config.toml
hidden_size = 128
d_expert = 64
d_shared_expert = 0
router_score = "softmax"
norm_eps = 1e-06
max_seq_len = 256
max_steps = 3254
Below are experts of layer 6 (counted from 0) of a mixture-of-experts language model. Rows are named router (the router's row for the expert), gate (a neuron's input weights, with its number), up (a neuron's input weights, with its number) and show model dimensions 0-127. Each number is 50 + 12 x the weight over its row's rms, rounded and kept within 0 to 99.
After each expert's rows: "comes after" lists some tokens at least twice as common just before its tokens as in all text. This comes from a sample of Wikipedia text that the model never trained on. Tokens count by the router's weight.

# expert 77
router:52 56 42 67 57 53 58 53 55 32 27 53 53 42 50 49 40 26 49 46 73 42 42 39 77 59 62 31 74 42 45 52 42 41 49 60 63 59 60 57 49 45 65 66 37 31 43 41 54 50 58 56 43 45 64 47 43 31 47 35 47 42 41 58 55 55 44 36 41 68 42 53 50 50 54 56 52 33 30 27 50 26 40 45 40 25 50 49 62 40 42 47 46 40 64 50 74 53 52 51 41 48 23 48 66 45 64 48 70 53 62 72 45 34 57 42 25 59 49 81 34 72 51 56 45 65 33 57
gate1:55 56 44 64 58 49 33 62 49 43 36 69 42 50 42 39 37 50 63 48 62 61 41 45 48 90 46 50 53 53 40 56 59 34 44 58 75 26 74 60 55 44 60 40 66 28 57 51 35 36 64 48 67 31 61 45 54 73 61 49 69 67 44 55 39 25 60 38 44 42 64 51 42 58 17 45 41 56 52 42 35 29 29 45 52 49 49 40 43 52 28 51 63 37 40 56 62 55 65 57 50 46 42 44 37 55 64 42 47 48 47 48 50 66 37 52 60 44 39 50 50 56 63 41 48 80 60 59
up1:54 49 44 52 67 64 50 59 43 54 48 39 67 56 63 45 65 19 59 25 50 52 60 27 54 43 37 49 50 54 59 42 44 63 35 62 67 56 49 58 54 23 38 62 40 54 46 36 73 47 48 61 53 22 61 69 54 52 46 41 21 63 50 49 31 48 47 46 68 34 64 42 40 56 56 48 60 62 71 52 56 53 61 51 47 28 44 52 43 36 42 38 50 71 43 37 47 34 53 69 40 30 53 41 62 54 63 50 42 33 28 69 48 54 33 59 31 55 53 54 73 45 62 50 66 67 60 50
comes after: " |", "–", ".", ";", " (", ":"

# expert 74
router:49 56 51 72 56 49 45 83 61 52 35 55 33 34 66 50 26 32 25 35 67 53 47 50 64 47 71 41 57 41 34 53 55 49 29 63 59 57 61 50 76 26 53 59 41 30 49 55 63 56 59 47 55 50 50 50 45 46 51 45 38 67 57 49 59 62 48 28 43 54 46 33 42 58 50 23 49 45 48 41 51 48 43 62 27 47 64 51 49 63 34 51 31 36 69 50 65 59 49 56 39 44 41 38 46 42 54 56 59 72 43 61 33 38 72 45 27 48 61 70 42 55 67 71 45 56 49 55
gate1:46 49 46 54 53 62 58 71 67 43 58 55 41 43 59 59 54 50 44 47 54 43 46 33 42 56 30 27 10 51 40 46 53 51 31 56 54 36 51 42 38 26 62 64 65 63 54 46 55 49 43 57 63 53 44 46 62 74 41 45 63 68 50 43 39 49 29 49 30 31 54 62 65 70 62 48 36 57 65 40 52 55 52 61 52 51 56 42 38 58 43 58 48 39 61 77 52 65 62 68 57 76 22 48 75 47 65 21 53 51 35 38 52 37 44 43 51 56 54 38 34 61 45 39 40 50 46 59
up1:56 53 35 65 64 69 67 53 49 60 46 61 51 40 54 47 53 55 49 63 51 31 50 53 53 51 29 47 39 61 36 52 43 68 59 62 50 45 59 49 37 41 41 61 21 64 49 59 35 45 45 50 78 51 29 51 67 39 63 73 38 34 29 43 66 31 50 61 36 37 61 48 55 19 42 64 46 48 38 52 59 52 60 40 77 47 73 47 40 57 45 61 52 64 58 55 68 49 55 44 47 53 56 47 49 50 39 66 36 48 41 35 46 43 44 37 37 59 28 64 58 61 14 51 33 69 57 52
comes after: " in", " of", " at", " the", " for", " on"

# expert 64
router:45 46 46 59 65 31 44 54 66 45 24 50 44 25 62 53 39 37 34 48 59 54 36 44 58 78 63 33 63 37 55 32 55 45 48 59 69 49 68 48 61 39 52 62 43 38 49 60 68 59 69 51 60 62 58 39 51 33 51 39 39 60 34 57 60 51 43 47 29 54 65 50 43 77 46 35 40 54 35 45 58 45 57 49 49 40 61 53 57 57 29 43 36 41 71 39 57 64 49 62 40 25 27 41 46 41 71 61 73 49 60 57 28 29 45 60 40 63 67 65 52 57 41 62 48 54 40 57
gate2:48 63 50 51 44 45 35 65 62 45 42 33 61 44 45 54 44 47 57 43 35 35 45 44 62 45 74 40 52 61 38 50 50 57 64 62 67 74 48 20 54 57 56 59 61 40 53 67 60 41 31 66 37 56 59 45 51 43 49 50 34 27 47 50 25 54 30 47 40 48 53 61 35 67 75 46 67 68 58 23 42 52 51 71 54 57 51 62 45 48 40 64 50 53 50 51 44 54 23 34 42 34 35 32 50 37 66 44 78 63 60 53 58 51 51 58 29 52 57 43 41 26 62 50 66 57 49 66
up2:45 57 50 32 73 63 56 49 46 57 52 75 48 53 52 39 58 63 59 69 45 46 53 40 48 33 69 48 40 40 49 49 41 53 55 63 50 70 24 44 56 44 36 24 40 64 50 58 66 43 57 33 44 42 49 39 73 39 54 50 30 57 67 62 48 66 40 44 33 59 61 62 44 77 53 48 61 29 41 52 70 60 62 49 73 46 36 47 23 82 47 39 48 56 49 38 73 48 65 49 55 66 24 28 53 38 44 59 52 39 52 47 38 44 36 46 48 47 45 63 51 53 55 30 42 42 44 46
comes after: "'", " of", " with", " his", " as", " for"

# expert 18
router:51 54 51 61 66 38 41 62 60 45 25 54 42 32 84 37 48 47 31 37 68 74 39 32 55 58 48 48 48 40 44 52 73 38 51 61 57 62 59 58 68 44 65 68 40 47 38 65 52 68 63 49 38 52 59 30 26 34 50 39 28 53 44 53 64 55 33 37 44 53 72 36 48 43 63 41 37 49 34 41 66 29 49 66 53 43 62 33 64 51 48 29 45 41 59 38 56 53 53 56 35 44 51 34 44 45 56 68 45 46 70 65 52 45 51 44 42 67 58 53 49 52 64 47 37 68 32 64
gate9:83 46 44 44 58 38 62 27 42 49 63 41 57 39 33 50 69 44 46 48 51 64 58 42 58 40 42 48 51 49 39 48 40 49 45 44 65 57 31 67 40 40 68 62 60 34 50 55 53 72 60 63 53 65 47 38 61 37 44 23 34 39 49 42 50 51 67 45 47 61 65 39 61 71 68 37 46 56 46 48 46 36 60 86 52 61 43 45 41 16 55 31 63 57 40 35 27 43 63 49 32 63 52 40 67 42 62 39 55 60 47 54 50 32 46 50 54 51 32 48 47 57 48 46 66 72 59 61
up9:66 36 45 54 58 54 32 57 30 42 54 48 62 65 58 20 43 56 41 77 50 39 39 52 48 82 40 54 34 30 58 54 55 53 57 69 54 52 53 38 53 43 33 57 65 51 59 52 53 39 49 71 49 42 60 68 29 42 64 64 34 56 63 75 41 27 45 40 59 27 49 64 48 39 45 64 35 39 74 30 57 35 52 59 38 47 46 52 63 57 45 48 78 52 59 52 57 32 62 36 59 43 60 52 31 48 23 61 57 39 37 63 56 41 40 58 46 52 55 50 50 55 49 62 47 48 45 42
comes after: ".", " =", "=", ")", "\"", " as"

# expert 11
router:50 58 52 57 58 60 58 49 46 27 35 61 52 53 72 29 50 42 50 46 74 49 48 34 74 48 65 49 51 45 38 50 65 50 34 73 65 55 56 51 75 53 67 70 33 42 37 36 52 63 67 38 55 67 49 46 41 40 33 37 44 70 44 70 52 56 42 48 40 55 59 36 43 56 54 31 48 42 41 43 49 31 39 64 36 27 51 49 61 69 50 61 45 41 54 40 53 49 48 53 32 40 25 35 53 45 55 60 51 68 71 69 31 43 64 39 38 54 60 72 46 72 57 60 33 55 35 56
gate4:40 55 34 48 58 49 50 42 38 48 64 58 62 42 72 71 62 48 35 47 59 52 39 51 55 45 62 44 31 62 65 59 49 53 38 73 55 59 34 46 44 58 44 58 40 60 42 55 40 50 46 36 55 58 55 56 54 63 65 54 37 55 37 43 71 44 45 45 43 43 39 34 52 33 72 64 57 24 58 31 58 55 50 53 51 18 53 45 18 51 32 52 53 38 62 52 56 35 53 49 30 43 39 84 73 48 27 78 67 50 58 54 51 33 51 48 33 62 73 56 53 43 61 47 59 53 44 34
up4:43 39 59 39 73 56 23 42 54 33 72 68 53 46 43 52 62 53 34 48 44 63 57 49 61 23 47 36 48 54 57 44 42 58 56 52 67 54 18 39 39 30 57 51 59 57 51 64 50 32 55 42 29 66 56 59 57 45 52 62 32 32 31 42 58 61 49 44 44 56 58 34 75 71 56 44 46 45 63 56 45 40 44 40 88 59 48 52 31 62 42 52 34 53 42 33 52 43 56 59 44 43 46 63 50 46 23 57 64 57 65 30 49 39 65 52 41 48 61 53 64 64 44 48 60 62 52 64
comes after: " |", "–", " (", " 1", "|", " 2"

# expert 5
router:36 63 42 52 63 50 55 59 56 43 45 60 25 40 50 55 49 37 49 48 67 66 40 43 55 59 48 56 58 18 46 23 52 30 51 47 48 63 48 53 47 16 68 70 36 55 36 33 48 69 60 35 48 57 62 34 41 40 36 47 35 68 48 47 63 54 17 31 36 74 66 41 43 66 57 47 44 39 37 30 54 34 53 53 47 52 61 39 65 71 41 39 47 45 59 46 68 49 53 65 40 42 42 40 45 37 65 47 61 57 49 54 52 43 57 40 30 57 43 51 34 50 53 59 39 60 37 68
gate2:46 57 54 72 55 58 47 60 37 50 54 49 58 40 45 35 60 49 40 49 56 53 49 57 37 61 49 60 59 41 30 49 68 36 66 57 53 51 12 37 49 64 53 50 53 65 46 57 47 50 80 57 11 46 48 50 35 40 42 47 55 48 54 57 54 62 45 33 43 70 49 25 46 63 64 32 43 60 45 35 58 57 65 40 50 62 68 27 40 45 59 58 64 62 64 48 65 53 38 59 41 39 41 39 62 44 31 51 66 63 69 51 46 47 41 45 19 43 49 66 36 35 68 65 39 49 62 37
up2:54 38 63 53 51 56 57 35 53 46 55 58 71 41 57 49 55 28 52 41 39 43 73 46 62 58 39 46 68 46 49 54 41 66 58 37 56 57 27 43 68 51 52 37 34 52 47 40 47 40 47 46 56 43 26 43 44 48 41 57 53 33 52 31 66 30 61 39 57 45 62 50 35 68 49 74 65 19 46 51 55 68 32 58 61 57 35 47 25 49 60 59 38 66 45 47 49 61 61 57 44 49 26 73 61 51 48 70 56 53 72 54 36 45 53 36 35 64 51 60 59 60 63 58 29 21 68 48
comes after: ".", "=", "\n\n", " (", " \"", "\n"

# expert 65
router:61 53 19 54 49 42 54 47 62 38 27 65 42 46 62 31 50 34 57 32 64 48 49 48 74 57 56 21 56 42 41 52 66 39 34 48 61 60 63 59 53 43 55 64 30 43 43 45 58 58 58 54 43 63 47 36 47 36 38 29 48 57 37 62 60 61 42 53 50 52 52 45 46 59 59 49 33 34 20 43 61 36 44 58 43 43 54 54 64 64 41 46 43 50 72 50 55 48 57 64 40 25 39 32 50 40 71 58 69 68 68 52 56 47 61 51 19 43 61 56 42 73 45 61 43 62 31 61
gate2:65 51 38 51 31 78 54 43 66 64 52 66 54 51 73 55 46 30 67 51 63 45 45 45 38 49 40 47 45 49 64 40 51 54 58 55 64 76 56 74 55 27 45 63 62 43 48 60 36 50 69 77 38 53 31 29 53 57 30 44 48 44 47 43 52 68 27 47 58 33 42 32 50 42 54 56 35 74 71 46 44 39 60 40 44 54 23 70 58 56 46 51 46 35 51 60 42 54 45 54 49 36 32 39 63 57 57 50 61 49 56 68 32 33 48 45 52 42 72 46 54 48 47 53 32 26 45 47
up2:60 42 56 72 59 48 49 19 52 53 47 25 32 63 41 55 34 79 35 43 47 44 48 66 66 55 49 57 30 49 39 49 44 41 45 40 29 32 39 52 54 52 52 52 59 49 47 56 58 42 43 49 39 40 55 52 54 36 55 40 66 47 55 44 54 40 70 36 46 71 66 43 64 62 40 27 51 62 76 66 66 36 64 55 34 34 59 46 22 55 58 63 61 41 56 68 61 59 50 41 63 49 55 61 48 46 30 58 52 47 73 40 57 54 66 43 49 71 45 44 37 55 40 54 40 27 38 74
comes after: " |", ":", " (", ",", ";", " $"

# expert 0
router:42 43 41 57 54 43 63 68 58 41 25 52 33 41 64 41 44 32 41 43 58 53 50 44 51 54 63 37 52 37 46 52 59 46 47 52 63 65 50 51 53 32 76 49 35 43 43 57 59 71 51 35 49 51 61 41 49 41 45 39 50 59 42 70 65 63 56 34 35 61 64 30 43 60 61 45 47 38 39 41 75 32 45 82 28 45 56 39 67 73 52 62 43 42 60 45 79 61 42 73 42 27 51 31 53 47 60 53 51 52 48 55 50 29 51 35 41 52 48 53 45 64 51 51 45 82 43 73
gate8:31 42 56 63 43 56 64 52 49 45 51 72 42 42 48 36 43 45 77 62 60 45 64 07 29 47 50 49 63 53 61 42 23 42 50 50 61 44 46 42 76 49 57 53 33 50 61 53 66 60 34 46 31 27 49 46 30 54 58 65 33 59 66 59 52 49 52 46 34 41 37 24 47 63 59 56 43 57 34 50 55 64 45 54 41 60 62 59 68 60 58 63 59 55 75 34 71 61 45 52 44 54 46 38 60 56 41 68 39 32 45 49 54 44 45 71 40 47 50 55 54 59 29 31 46 54 53 46
up8:56 43 26 64 50 42 58 54 44 48 36 42 60 61 34 73 60 29 43 50 69 44 32 14 27 64 59 54 31 52 54 57 56 47 51 62 38 52 58 45 60 68 36 51 75 57 50 49 50 30 59 56 56 70 67 68 63 62 48 32 49 45 37 24 52 45 44 65 48 46 49 49 49 64 53 33 43 46 61 46 42 39 42 34 46 69 58 45 41 65 45 72 55 51 34 44 41 60 46 41 60 68 55 55 45 53 45 40 59 50 53 16 29 70 54 42 57 65 48 54 35 71 43 61 51 45 60 48
comes after: " |", "|", "=", "-", ".", ")"